From a checkpoint of a small mixture-of-experts model trained on Wikipedia.
Size: 8 layers, vocabulary 50257.
Experts: 64 experts in each of 8 layers, 80 dReLU neurons an expert, 4 picks a token, a sigmoid router.
Training: a variant of Adam for the experts, 662M tokens.
Below are experts of layer 4 (counted from 0) of a mixture-of-experts language model. Rows are named router (the router's row for the expert), gate (a neuron's input weights, with its number), up (a neuron's input weights, with its number), down (a neuron's output weights, with its number) and show model dimensions 224-335. Each number is 500 + 50 x the weight over its row's rms, rounded and kept within 0 to 999. Numbers have three digits each.
Before each expert's rows: a language model's description of what the expert responds to. This comes from a sample of Wikipedia text that the model never trained on.

# expert 28
Description: The and place or time prepositions like in, on, during, after, into, plus compass words South, North, Central.
router:584466433530529491556448506482630394537459485402509525534423499451534505541478552461474531511474537549519488506569495507554551477563543567521449469560509423418488476520444519485495473499549594524549470493556420500488529456497431384490517451486539523464532441496506558470522418404449429454534568531434402484371516482448542523576547540491
gate0:448450520510562564440478401429502569575544502561492577622491427457472480418494589503436485594463590597465496482495509519583563377499511596558455463472482591513506487577552478449501523440471467443559452532513470502507541531462454467465510420511456504637523490454482456551564463496471525487573466513419548536480440448470555508541515448529
up0:432455521517509524462440401472514497539526480607462579584517481476544497385556498514437491574503530521481534553518489468556540489493501534528370442468506539551584456538535496434552439444460545495520482461495526487555514490488490466489519443481477501588473453398543455527577474467415593477483461513477492613393468486465556466508601428603
down0:405499476600447519594513548462477455485558459518618482518529474460502502471520515540548467498601448472532453457454598425541453420541508627596502528472583506528636488525521475467427516618643496491428512477540398509474494494448491525494500530551472540421480506494489520533487578465460528459555549521556501398574474417586446538470478515518
gate1:480567474452454545500467475464528542530504537425414457590519528582572435514551549486475452579435562529531461476502587420420592488465539562517503486514504392522413488424528498442562429531496596514526523472480539476481456502514525548600530486511578496526579540522571390513501449504505495464561492473537523465484487496516460525440485376514
up1:507543402456419469481488489507544497593521513473480521606534555567563471454576517499514455547416553546525505510582547455425585492444480547529505504499586400538389413449456459441528473523483610552548508490471572450491466461483541540548536470550568537538528563497590498462462385499462466502558485480532558468485517432506442564459402385509
down1:466613534477489529574432572603434588545437477485511515544413513497599429463565442449501566502447554563497522496477482520530568569499482498361372510542520451517567468391408408545490485525418483425426503528427512445487366518552544479553492423504552465508487559517577442541518462503520447496436428470517569552501529433437557571496521512481
gate2:498511532477604517494518475518487483508564566443484453530575527522552517570519451519462531517467508558577502431484492489513636551516422503439546455488478468503506487525510526425509555451434513554454444503521469468470464518575540444593493573444455449508443405510535488616504390474518520430577565415508499451499609550441456548483561594570
up2:525535503520645527516505491520569530569563508489469538523571462457515429539472536530443512498509512519566409446523523409527553566568389491500563445457406498481487483503568480427537510459499467422450533531500484436496417490515522417629481553516472510501417428480461519555517492519487552453630602477565471451545559502380380518416554515510
down2:440625526516534492393411461483520527506461469495564609506450462523519515561417517550540524431498467554476494473416465494500493442460491435442435441452532530484574514517377595536529497448495419568528432481482525560475472642446377491465395478520490577431400439483543369506475390497491510473495513412445488467522452507541590522486525495396
gate3:533434448468514401452485627354426307500551539411557515451518416490477504490521470540410553547525492409481516412480461457622539508553533540487496508485534577468512469548493422499440412460476591494508394480514529411494557436446521482485597465500562531412515490508505507467390552542417551448554477576533419551510419513449511399458477487451
up3:572428486503457484488507513433427312463537505406522498494481504515484519509513434539448531569583476379492461428429361507599513468523434559505435533546465503494514547457465472452489419454468576549553428570527424532528526428527513454542536491418581558454514497538542450501478469502422562456511493490543478522448436489436485508501548509486
down3:503470452446475510530466480500496484475480517435495511528474512565472526526438516538461641442578423462505524431510506498496509564405460464543584491663432533566532523445522591479403542404519502583586418484551492648477506520500562496555512518482538584471489640434524467413461459461470563488559505546504547572440580533530583545575426599524
gate4:532603516557492535527542415428519487556470468445540556445546462559493482462586530546580593533514532537590548529517469472478464441563589523491579460528408616516476517468531533496616461461596507501623492572537589418453492497492497397508531525497547557448471475475522488499538562457454472436513491535545553499493463483436419464589448504478
up4:545524540539519498557473407482533454483483403517557537473472503498580450474606573519565585480517530588482553564416445447581444466509526610473561544531477524426458451453502494503581425405529506517456445509543568485338499500494565421443621535594620511510467523502523524514560461486519422497532528477557485535490439424414419453524429467539
down4:463438485625526504491461512597534534466439349547542479466420450481515458450447515517481433423460475474498436538496492591518500477525536508546502528491594511562526475510363512584484453560472547457458517497500506580487417589579476516481455434478536436555576556631484455519555542446500486551420453496511474448455526481482434473552445536412
gate5:499462475573594589446539475492451563439465535440411442483496460471460494465478463483515473528503474498588492521613539496554532512544509531447479534496604527484496515422413559521453467551604559537490506480542538436523465516460490508527421456481449568530446473510550540468591501449562480438418559498509480390432529524364499493496547550476
up5:490421486566530562461570555419439568469506468415402485496472514473484496469524453500519471577505504463586540492554555456539475507522484469457547518489565474483519484489438560483422444599513532513490505493523459513556492500499459557492480425447423539562544393512516457482552521512577429482427549496529499389416510507443508524541579556461
down5:506513463583525389492472478462469602404387428481490494538518533518502492502553579448507520472471477573503446432498459521534485436491546496524498519526521518467467454507429589541500506525488504420456512506558486565484524611530509474502431494477476466423503550470448483430518443529470444512445523455387491484559511565487559487551515507463
gate6:480518471493428500516537550537474398504477531399406539487487472472426554561473426519516621590521444520509544578518545504541485478515490480580468416477540424488544578518504482471523448529504496467503527541613580518535464492512500473576573521504569549612550489467479546528542556541422542481533420555585491506572477416469353437548558410528
up6:482533464538371510505552564564492500443493475406409568502443547554408545525469475548488572504503487516528537563559567479586479459519490504535517399529555382480482521543513427485507497480496477441498565567563509556547461484476497422591492509596545557591584517473523583506517525493498564484539463545535485495519507481466396436584570440532
down6:371577406591413552442518506553430585505439543475552432562477514512490568569443461539515600525450451561417537490460543494518453467486536474478418476474469499505507489455438559577554531489500504422479547549565435436454458560473418459498517446550512419518492494443520587503563482452469517489526518516651491522510428466492442520497527449427
gate7:483463549482576505494462457412491514416491452561456571552489559457482467445523383479571503578465480478519458470497420538581585462604499485458452436548534517441536523458457478492527528525448544440460448484424494517479496424512455474497501506528524448494482565495480487523451403554462446456451542545499553616443470525495510516493536570472
up7:459497558549497506551469485425499482515485515591454534483488512470473515497531475512554487526419522515532477384444397566573529473520529507474503488515511524508497479421507512464545430537471584512457489465484491533499628448560469430460563512543498524553388554516519449436521363577469427468477559570535517568466465506474520537445531497535
down7:493542491513470534516533462385519564497542522533512476464497472510540552514527448450434488448623527528372483522430577568491442463567533440555409525560519480499553503456521565659510478462518554480497605538473453529516515489526501471526467466511494500454458607445535527449509560474597505538547505519523433581567471422533548414505496494454
gate8:530598606467535473491560480437561454440478476493490466492488448459468609463469442513499476402523541408571538432509545499461477438566423416642487427489382540478488464465529526472499439513516548418544515585494499443579531499453495533469451483441460535505417369513468449427526561466584453457478526613490573428477496534536470484512557543438
up8:534618524523516466577584478466535475526515396481564477561478491449564480402467543503439523420521569500594426469469480423525457424575475448578555420467434551481541390523457453523526455471587490408530522548585525428562497499469509492469489526536431487491462445494442436515569563413549493441538481610502500438445513450497454476469547466449
down8:524517461570439466441458448474509588487500500516582480518395508536456467474538443553476575510466369489495421450585445506494519432561581547486422467514514502507473451586618494469562500466394426500387490520476484531451394510539467458489475590435541582537536469545553499461496452471484509562449551505562459573453578550524481534484551511499
gate9:462565463442551491453445495451600484508599451470467598511584572523467548474476427539472472556447454547428613450563538403501484537503433513462494466424395557554434522575421465461426491429523580556492526489405456408519585530442578472506466463560390542514620484421593507455460582436486531479566531557489492549442564501525587445490530509533
up9:443571547498536471413484461421567510457528432410381570553624516479462495441512417510465442578412504549473589533475543435501460495442533476532506495497331623526457494431450564484435411468535569570424538489437473391472561482509528542581442475538436543506591472438563503404491526452539495505534576627494505538487467509517480498497614555462
down9:484466447463491455478459453427459594512472432634434503442517418509468520473504492497482462617522530532421478587531530556448469478500529498520438460509467473552482558507377427505528578547477494494513468514593444556484484599549472426551598435523538534523473513545505523492485519509460479590514458561449526450540493473495485491491430441436
gate10:559507491506471519481456512484544462511473513432514574570629558453561482501520542522426584540468462481506496445526506411486463488502443578472493502465473433619461444429502499434491397495534517530466559468525497361497456436487478517501440485548547658526433444515454611477525521487411442587437482505562531521474440442486414466487457533510
up10:532496414495511482482486434438500535514518477345501558584604546478547525590517593475486587519497425518487544534513518435531436497433507530483556546524471399576491479444500445475524413565538440510518538509461514423472491524534511495444508485562567536469446448531492566477514531490462486587466416474589550510435445421490404465484517530466
down10:449485515458542517452480490493498525495502631558515519406510407555460529561461497487445502562530430452561507657511582499455474616551517477591513529572541396414562600466551509505512459535436600482502521542480588489456505535495532480611524475449477487485471547612504568531553487459434510501466479494537483491493484532536499514518467454460
gate11:490525471506564516566364571594529538533418433452439546536541514503502429554515514467450549476508559449460467572505559444441538533403437559485594464499433468492583561441512461478460477423534429503529540522485597466543506473470540496600441601544434522493540507552533484589531480468545591440552390490521592496482531535501460491573465406472
up11:573444499559541463536379606558539502502479472476457529478539498528438465520506487457447546504557596439467488534558517463461467561432439573510523492452515515429537608482522440482434561464490444479469470559486653492536534385547538498587429564553451507514519441537507500560518449471485512509473424491564516489550521529504455481620523403427
down11:458532524477482477495433448572477525574502392521584476465485543570502536557438473446519570516431419548579514455450568383395438479466544507478469441468454533536520509476418433552454428587402579509519512454519484461401496523456501461515398496462580454461489521542516494499475482460527507542448414492512518489444507521495592593488424435456
gate12:529450391488403553447526540387596444472546464438478510462469531400534477477557543459577525549536566482461495529535522565460437527562485608555492533478579502511497511488424496503460510400534583543541540525555500515537523444494527532577582466496507578492552443522491425480500574532492488460435416522502529514429545467504553524434607431454
up12:498464439451511541505467559448560409561605464505471557492501468391495508450557478502530511522438592521471440502485492520413498531548423543500473573462559516462522459563415488523459555435469602478548459480483465486528557457501471469563550473492463535422531531517485509505500552493492476449407472469521514491469515429554554567465589453455
down12:438551556455468489478477569514554357516496549489393420467419559512527389548427444539477483534589493475488467495538497430397489441592521554507403484490452521523469513462547448473469468481622341482518383491546523464522556488486461509459517550491459566412410420505498490436432469509515509458474532484542455476492527526550592579587487439493
gate13:382591503459519581547546490397597447480482459430520437494425398464451475538466477512483519505538508466506517578458492568618473514577545492472551555506462472495505561494538574514479499538554586434525444522575488504534576559442475471426496469572558566511561478433529641619439519520510451384489454515615537559438440517508478401528473539537
up13:422547501473434501556517551404583466538569542482573379432475429461547541518406504508548445518524545438475450508518535490582538586557551435480521601483429442535472544539562552463522461455542572506499509494508505459551587508498501479457492395458456544519485451498554641614472493530510473381459477529594571492464521456530479503486507498532
down13:455567538491542470473474427481452515486593533478449424499549457541423553571463501547427524600476370491572563583502483555506557509463510509566450520506546521453402531552494543428530469481480560614427457495478453558398531548581478465538524440592476450548539503522561502561530511447567521467397474457567555437491502443502466502421456446598
gate14:583424558461501429516559519456474572510432489509498608551474495486504443417496512504427346558516531491492481437563466504513428538565562541521436522500511483457545514520469459504454467431534488469481422543474550400493495489513438523526507439607512566440483433453502499493418393518484508533488556553476519500373519484514551548428482531570
up14:585436501441463497459526467490403533496497449485482619545502575468434486431519501514469401598495535498458479486534469498471463449533533571473420536457492506434523625496434453505489495427523590518581429517522594423535470496504486468499493464538501603398489398390565501491498460570507502498497576560458562501449423464545540588473534508472
down14:443560470499471506439602386371500472508503499482570541509506539430533537533500513444505475580453529554521504526483487457451504509480548550512446583455426544422515600408507482579431548352540532495472541462438575556468476538421520558470422486564386436464402518422500486544404568552473549593543502569384455545528424528480486452532527593466
gate15:457537559505463527523536482570480446497517457521512583526565429529560545509440526595583472510484500507497522506512552539453537536559573572464541472480367499495465581507540548491505454455505550449516555485467545489564452485455460471472324536405479596587427487509574447462474476513564548381425513497518536513569428464523569514482467449456
up15:465518472546452524508493427453537543416535486468509576576566501604528506489438541530538449554476515474518527461503587592499526515560516572534512489517416523575414508462525512487479442551550467436534501550523602461553478513459434490504425541448486612590475516470512490528553503484543486367402511504577488495618448478497502521448442439482
down15:519488501476516492554489520483554469449425429534472517525517547539464531491446489510488478541485496507520450537408545378477605513425437526533488444548494611586487502435481493512519555520463460429424567441526509488443411574582431495508481462452496464503418517513520502543420507523466391492486510547594500534646553491470503520443549524469
gate16:474483552441556497434548517537541450392598451446459677502531590413566449481499547545497482570479474421516515376522516584465497508507555531466407499425487550438582474454519442517425518511473568498472532469501546436551518496474463547510471548480566593461449434455499519460535492449588612464440482558519435552562414486480428512456527436429
up16:530555494542555513431550491462534492486572413437515612501514532450521454428465487520466474609548539388445488426535543562530566488490565554496398429426446545472517511475492525514434544519519603492466462524556518436570568526521431510581464499538518548532511407454508529442483441430485561464479568580471412502538466488531515508528581401504
down16:472550544492566565590546599515476554628492478427478455590452542526512452448446417426518426489479511466425582567453466523501457459472530429523460507583547434552516571599377434534539551587556494542504510417545506543568531535495460512440511457477485485483476569548492463616575444468465429523480507500532511505540525475525485501401482443457
gate17:446491593509506467462514516419492379517518483528460517497501474570496467492501482585497518536548532526499470444472497523505457490506608472521438490483600585484533410583506504497537454383568512594548450436491558480560533417513511400454544556460498522450605507518548467472503489563463386509581561512524540530592479490516493419509616486524
up17:439497571445509485456446555363523429455515553448504453399505444583464552462493538519537557522433554554548473452498494475473490454546602465511471500491557516441503425570507484445550445468537541526574466393471544533527575421421517424435520548550368465458557572596570376515448494580385458464566602447543478527545518496494514434442533486502
down17:433491524556515543588533410489519521487460528476478537490489508527490523598492526392472484547493605406548419584505455616588504487456465399556495564507494497566465510562405441486417495383450470444446540546493438460378511570409460495492498541508511554481421487406495575501496536558523427536456507556499457514519510483423530414544522543589
gate18:511612514515468506505463513516488479447568557435459501567483498493469523566546548531526482553432520428438425491551516454490540426537476507501579558447491475479515483542504522485530479398380499539501396446522476535532499589521524437531548447527490466513465469380608588450621471492492523542535557506495528563510440528503548469365512463649
up18:526588500430439432525504525552433408455518544472388483467506473540488481517580503521511482559423535445480474493494517545541521446470497467536489561477507507494509501575481508484511558449408531483473433469487531500520415510501565375519500432484518466427469449483584566458610428488480493470462491484499547503492479483529499512431476456602
down18:415452506514438510556565483536545486585528440437483459513499573486456585558584458556550438588575428533521518511454506498499477463524547527502526511450472459522577465520381532507491452454573534537527588557493577454534435554327476591494538494444516556507373554478449490410437527506562463512585456495553505606492551483530456468464446615489
gate19:602447434593489508531485493501447442510511528345541465429541526478553545537580574461586548391488449502587472594475434404376472515531527517462522523517490401573486410446384546515419501511565526514601474528561462426568456416497440483478434453478553549521576483553592529479513534417418455405496439515532401450400432520359384547539442551508
up19:496402418561474527477494565480493411542489485362469432432551462472497532533610534392515561493525504524565600564593514327414505508563425497497569476473568472573417412507424457497466506569530529525588468543482514459464439416518408447520488445488487490460620525509563535497615510509473448501442443460551502460484488503450316417526378515429
down19:542533528561506461537429550515623580438379572572465529563479444496448541550419593477561544503563484482496525484544520507520441479539497515499506554568567499524627512525542551458502457577481451519542518564472464497472519567488487470507470452493497465534503450474481518474474519517499472546421514574507614504444558478575558462513513457434
gate20:449508455523391452489498421484473470509504481456460507524565508408495509561550440547430515612492549581545452449532519555574534490525534484485457484534385458493521494531444426471548533562446468540468560474567476506499450526514493558530536452565522519451453492486518523517505454442536461469576525499538567519521487513443445484522611480548
up20:433457496419425513513497498533616479554500507550473472549525556434494513536570448526385506517479520579554423563539559538547504551537517568534501474504445414490497500551459395471486458608426451530564533448495473544469427538553521454509466489603490449420590496492544488456463503550469439487598522470524603496510523485483448520537586466557
down20:543469468474474476446572445490476543490478489481513483569547528459490554479508473428451506443490495492548612563554448520556557544536537382522496503503516377506532504490511521527595615535481506508607506458572500460527481496626492508456525488514504449537579596448410526452468490477558501565573546520544464469493459495511530509480487459477
gate21:494494515495440445493501537504585454534545567594576461439571533504489452513451456488487326434476525472485545378495477441553513497453477457470493467467566493544477505480475468448560502526354552525502544498522573529489466492447499487513528469572460572525506515503539456625484450675471442486522583466521536478515452473445539459453399522486
up21:390439518502462494421587569468574500452485459539555462516476493450529471546456545484449364526510485511496551501537499425565492538517493488512492486506581522482488445471492489528479467498422482522528523588548507495507504450435460586586509546584473540426597440540441430580504514556466490571498590481489527460514491531479489491472432484464
down21:495479462456555514424542612515576474553401441490445454491485477432516551461462537416445535528481493427480457459488528498494432458584444526534518492535485563526579599563400489508450435516439536467449470545507509552558563464576441508534564567538453528552471488475579454472411443453447511466521481423449524516505570538488544489594431459455
gate22:532440505564551509457349383503528490417548595336488625536485472510516529480474478471445506521479490514417510570522521553521452460525468513476530538451598483518549542605424440499506478480448536532460469472444492562555616378603512454463472398433576508545559562477604470421412584485493490544415572500499517537461522466568432584464406497518
up22:545464529535565504507361457423534482423544589467525505531479530494546544543440466403525502502449487449473531538504490551504542516533464542508494540460521493518453531532478491484595508503433520423441469488441446557524568459580550406425557463521467498534532504480613482503446547520540431503504525542427525531476498450463436498413429495493
down22:448518497549478471519617552501472536515484458437543442483521529615449472560472464486461477487487562502512516594526538507398495461503528437483433522463479528570573541499625547472534515552459548526484482598457436549475538554513498523534430404385496522550550511469499466498529465497548560541578484497392398520542487494471542457550529466572
gate23:545546462538427513434491490485474552510570575566459571423548473517559460422417490571441460441497488475419418337460560477579470488468508558566527510495560505463564580593511502485465446449523439513461563519560549428497521448481547456431495571539601619475416469493449619520391581516530504483402458571446527503574432448435587480433478524531
up23:508486390539490475462511455528488526584501541503447514467540517562590476453421527557442484378475523444440422405476614511533429489495495571484469558499548509435567549604427484459483438499558463414420574526590575461488493387487486469505498600540595613454423540523434595477415532578446518493468475542398554507531461438470579486517543482543
down23:452529483524542542494567467501493449564517489547523501468527485486448525517426498561545562499430486592494396532481545502363449508450588502531444438513599480433498530481523505494498468456442453497445447538488499596562572569553509502569506606554438511349504518408527444483458537554419526472488539527541449436482443541564503407522479421537
gate24:507471518468555516513462448497541451583479558532492573642524516543520423549388427492520435561508496584513552505471474413550587433453440514562527516528521496439499584430535502486461576524511586548569495509466510477459493518529497462494496473513537505560485495425440564455441432596480556533486456541541521546416514494452554484486483544528
up24:434524546493471487538500433475491434531554529552468559568565585445552470543457452457518480517577541505476566490475494455525518474481419479581484481479490462478477589445572548479472527462493597547489601538508503516439520561539508423514512470572542511520467428440421556480448434574460578540495583588557524523445566445455498456549542520532
down24:502551557567491500466449454393529467492460558426462534586492464539587508609491446485524375463535569518576455545490380489463435479533583481409497550572479571492487524515529599484389576423458540448554470573524461532523431615440440498493545502488430496455533493536518537517468541472500557451508419424542541568488559502468497542488583565420
gate25:506483405544477536528518491486433517476528563440438495545548502437565437529555431508519483547558475498452590446490492518485434562554593465563494543433471437485536507492508563417500571398540510453491528516485514527463452515504518494551429464513473498467525449496509486500576410486527547375483494480560516519443541506559491464482610536566
up25:491462450549430539581574469539443476468459509388420476521535480412523473565520431547493440531545484482452597460566558525569462578594600487547483476420486458507505533492561478411417495460521447457541560471519522605475438512441478438537460449488601513422524443483509414456573514513481582503504429469464450450481499486539407479490554559498
down25:561456444497545498411458557519463437488480609453473411495474517526461400476503623512542595484522516491427458551523525522450531477508528489491506510430492448438550528498459533467513445480526447513583446475513482599494476516534495390492456472422483517488531579529531431549519566489547545498453452508610646513461425552403502446530579456530
gate26:522611416562476559537528527459457486513560443453536480551576491437531491534456505564468579517445506520611364528537482458553513519477480478501457552478459489508424446545511524419442522485427536471575521412528538517500447479535514488472503432521557617478449478470554538524447511578489479473671459518528466428512449434426491475472549434554
up26:526529468492485540475497466421460462415584462488560496577597421427537525451501461555481528593460456464543428529501460520556492518491505517428460516444461509439415404491488535457461559536509570542543479472476532541470470503594532488471498454521619525490492493510441545486479528560557468525533574517431433451544538439408558476475605494487
down26:574570582480506529555506520536549538517468490473441448516417471419515565482509514543506563513527474489489482531546512562486456498494532451442601610456567462552551505522497468479466391451500552500523500492454431567390561595500494489532451585441457416562563462550422516504463489517458505541477605504452543616536454509523466464547525497469
gate27:567448552482488478585536624446521538485600459422553490489575452457543496473476512476538496427522470389522532445447435562532570492479484497523478399496549503466460560489597569448544483532458522466501550510570558470487555524487589448446503656453391420523537427526432522545559431483545502460539440551624461493462526484429488381515439521456
up27:534495493551447449523554523461541454530586536408526448463549480521486535468472481460544484430458470379571494459528486486441552501515508481449564424458463419411383529493511495504538423516542534463562551501475507431569592515511589360441531555423396499534550496509473493517487426515489468374518389567629491516529533485501505401425515436516
down27:467513450467510518490454390491510440452489528402451505532591543458485442482520555487542407577522451412536522472603456559582425569559551500451452420572484378579469535500504567462577397611549512475561563496578434535544467642456484417509499447405428521567560499540535544537430431459511416451555505474403500474594433467448509534479494519439
gate28:518508438546456502503500437496414347496525549365483529477488535398436605522543549425574433530528597539454511483498530516544448495480577508521474561428466391522540453466512336486559470507496555554435536498489478487492481445467460517552504507509539541488524575474511487519479503539550488508469590535479458543514496381424546515539517478492
up28:558498436432492464523466490493331345489523517387435496457459442561424598537589557446540434508567535501445504473495444492528493503502529577520485470505502430548486453497475363451496433440486559535431463481473557467467530507501527541543573595498494536505500555508551477464546531540564476520463571519468421512561465417454503531503534503484
down28:446578459510412485487538425539478490495581515564534475470509506558525522550445540475591512435561541512518552560461444510565555557518525591431477633564487522460540554472428502513512595544503631513506471492468486493557510525506551474499458527564450519415518571544461446413434548472506565496491461507494461405548407537582472478530448552470
gate29:480539525469451531475486466542483539544478540572552430511471432498477492466403473542535483485546514473574486512458547500559644424491555452572529458529497639469535454579582584463521553390520545510557479468483578499538521565526483473545475535515489512519398486473546471494520451512517527408528513575480477496605535540552528485436559409441
up29:462518545415423465524536478526524564517467537520521418535521493517523504463490505463484444481546507442596465476477591450494603414425525494530584504437479547467506447528564498456510513390453489519483493490491498549483504509494528490525436549481471528548401493469549499487525464517531513479512486527540469538565588449565564438469489426489
down29:486469477496416392629535562460546478566494520472469553511530537492451490443470512452446540586515477506463444528479521481566366447448574513512555457495430493548564598586474462453497523527457489506465408438440498497491431534449384469383565556483509462431430436468535584481490490525551474443563483517456552443440502491607515586472477473526
gate30:380478479467544502491453447380489469374513478518489524551459503475507537547644534503503532555498498553421595445487570438512526502587584440499600506494507475501480454600539531526491431485467417534547487488430465460508521425534585492427498484428531488453433452438470522480526486471549460498494573533478456574516414497517480422516494497506
up30:447472480504537530524444435418578544480442466505476482511456486474497489546571579455501460496402581529434536432494546490561585455540509531529534417476498432489414484523472409482524531557508381454499417489541519505503510440540520518460556489499519545482519490433418572500445475403572387494531510500476459516496434484424410507509412501449
down30:492489554530403488594517542455465515568481550530496510477516534524543501470485528521451363403512500455514549529469425476552530545459468547490546588582442486462543538508448485584515496522542507465440507484479489503495490516528575533501534493510459471500536513546562528564480551443513507554524477554438483484474568512451477559593432450391
gate31:489560468575451573587426594504453467499503470606564431509447472479466473451444531523541509575555540507563474513465552486534511445479503559457480503560458501532438531551496511490510594544543538459579487497566502537542470518575441492598588479492461519422514498599503445553530473465473519538426470467475489507461517471457423462448567520435
up31:456583476563551603540511542548450538442476488582517483475449483452477474400395473566482477520526542580436417519554551561540459543462523592540500497505461522498420528465505509525509582457558496503520520519577517511634535477534450448621533501476539548451488462614509446496536536469492514500474519462426509525426535523548390446461540474527
down31:499403548470459422466521509468571510538501633525499450450459488521575471429470546515548540545541473472463613507550467510373561522500552446550462517541515394467406409480506531490524477561447560576476484570546466419539469530497466530527439540471472529438491534500499560543567525467488554461501540525491496601480432445464494516589443561573
gate32:576467386552492508498463434551457441524519456448459619523534456463409485550548499591585492587481582489480577535620577387571414500409378546511457502547548463512479549550536531488466565427501540476496412523441545506515435561511536464525509451448528508520452378535506459472567428524514473499470489567478521416479526455533453541564525514528
up32:596548426599444468450497427586529416481521475397470560491544487503481479538528428500534427523482559455541588514612510381558466561507393579517527532477560449535417477574564494413580518477478528516510476527452557477484507572577494413532478476479488478501435428520481434495520439572474548542454637532550516424467535449474403533495526536524
down32:486431521451454487571470478483399505493490448536534448541571513550382461453547345486524459582527535521454439455604439548466469502475554487486532521468442430456585580478519458390525594500476497572489486439461500555528520498435506480475615445527490581533505467490532538435491536500495518436517479526512533500538491513545497463492544491488
gate33:436538603446498485473546452448544508457497463566457544478518442388484449446439482433503448538569552508493563482531566463588490486440539439407535520448419543460446442406507517488556462486512585423499489562490458495506490522531436495613435521512527433447515397554516451487479459475574510471511589577533394545459510505529418576551528412478
up33:475574533474453435503603458519522476482580504562539493467538514461444568428456466443541487507570600463506560525497499451561446480417460431485537510475387471528435485495493540423503468565552518438572512509613462467532532486508440534628435552513414548516510408498545501515570478519539462473447608577517454483514429409475398562480582413413
down33:372527464486509486423546513498491547554530553521549415491554500525455578452418439507468416489575422409511539485445488489506538500421397559462454462524414540550538531554553495494490493533519501537552546513539425504467530471503558443530490566368526571527413510472441521443484454537543561487525518537541518481472515468541533543536471512472
gate34:474512494504528494480510479458524487466500553472513543614545546487444455502476553534533471576413536561501475465470525581491500499507379559436491590407519559505377500507450538468512481475555587460488550464514473394490468457557551461598392527514443536476556496476454517527505457515537572468478558655526514539512446458467487423476624462535
up34:468565492524571543457530465487573536475538542531509496581515566430489447476558569581501457505420529503524523480455538576561489461494375619469507619453548559574406529491518530477551488469584568478536562499456442416478446513554553443584413540545473494551593483432473476514440428545470537471410519622537497512507485512466530429467559459565
down34:408592545394468492498526494450571554478447408539538516527483505501525584507476521499464427528534506554515442509476546484579510390484450521477440462596431515526461536495416419555508495560491483543530563574565514563474445496515525499518444548518435510478447501487467528416468548470531493497531480572541517567450411557504487476502447516554
gate35:487569585478552513466432546441480480417503576493541570422550536530456491511385573500470603614500550473535427439553510497552518496611593469501519554408523549455493373570561475427491501479500555482406529504518481435572512463502462485491519521506635605469479582493441502453445490436478443481460495532540508481480479421574584468472510434410
up35:592492603558493474489508565471482505508481616559594549494586452516484477476446590564498583602510525505507445510551521509498482528532581463520552531438526482444532436542567429476496494402502509495499561508515528511553468434503409487511483504531579601471500560523454491496468496491481454442453471534490469486442510383512553462550486450413
down35:610489501499522497532574611493391500426562512393539468485585561481495571468503468431544560460536496508507541358480552535547491549544528341544506527453538447434423504518545405505472499420454540504512457418461487578453452584472460536476462406538538623403556506569512491454442488544522523518480513518486561499549488536476436470542506442574
gate36:550604550458524542545467426517526516497473502543587524477487510391585577517494513572482515467444514479445436498427478510583488467549574526480515491491565502518480436444499482474519553549523563470476453426462495533596498461545364400444523433595603456574481550531467595516585500515495422465455560527485505563491482489482553549535598501484
up36:593523508549506542553409495478518481457560566600634519454468550538510515513481469610443540477522527551481468481484323468584538595578580529508516479518606558531525428568577517526544467450479453419457431428487449556569508471429550364476551435541523487587498577499483567503525500477470563460550487463552498614488403482535555477554598542496
down36:407426414484560527521498503500449495445576580424543551527476539541452510484530541573396453597460458487499554619525511483459544496582538461512582488520362516501624479539512539574554475490512516518491487501515496450392418477479536485526606466399484517508451494562521435504511526427507533572416582447491531514403548477557442519479455459492
gate37:507536501575464556583539481567557516578518422579523487527524504479451461420506511493435523509446499538482330493506574541544546520510455533522509422480393511456527587522495493510444526435566503363432484538446524440435475474509505454615508517445573527547576459501507559508405476428466507481525463529487542373497463466483377535479483508491
up37:460531503491489528633569530514543462584532378491490505549536539437427459528513459502501500483454544505468420511472489538555547541557358518565525429474444516447507549497545541460382494488540589434460506492458513488454431517491492477572441517491464519529605487458528554546415518516443454499553453567461522389561472406507429515509522522477
down37:510407394496451442472546487463535526474554502553546468376575483523475474465465488535488487461496575460474452412589538551443487502484555404448457516521529550496461586531508591489515463522546503427529524501535452523488491566426504472449507494513435461568520384539433369446517397617528532434462468514450351420493419593506555570532508498532
gate38:461542448494497540584457454575499428497587579489504467579470592572505453547610425452386473480530551499480481458536495484528602531468490427541476499520460460556451588571446537459461470492482573497543471510448506455519430456534578427507580547590550484540483520526584512524513477527503544511544471503564469475569526424492513454413488449541
up38:459577418553470494504532466577516442505505590494508472543503598544493493510614438500426454476521524513519536425477493540576591529482509370505535506499460449522477620550460497433403474551501549540520488491450504402480485467475549442465503505584558502560538493536589547526512428499530485504511535494532526520636511487475504472429448473543
down38:438583464482467494489664472473413560518548598498516517477503562521533541450453479411574426569523395546479582386451537488498541522413565406527510371463523446548619480515463480461501551555523555507513494520554445478495453488454568484385467530447467569447474609533509476469392491464514537505512510515513467460572595500583467537532449572559
gate39:481528482525584521468526469471465489533510494451446600464506529461500425538409498522463452556468564499449486519614444537496519469522470451442481591467407502482492554510503525456485552540476553552481527551478538472439509434539458466575471512523545585477559427420492563535574440493522459463553588570549490507522499543460508549537575442505
up39:583548473608530549440522518555478459589541549477468596479532531475497439497441573552510588592497472474567511424542460529446442492478523499444506588455454430524478514565532590494494505457540504550453540485490516420489451439479480504589524458498553526432447400421504508520520491464554497446516530541455527455511568547500535525538576549573
down39:615617608604562468504491448472581569493528478405465462539441480436500500499465502529531543529574520477518514439502407583486456454425463483429513471425580411630558531485577529521539431556558507505544510508530495478451474541527448507512488405516455510468570486536495465536514481624570516510519499520442562636533510572524492448466571563544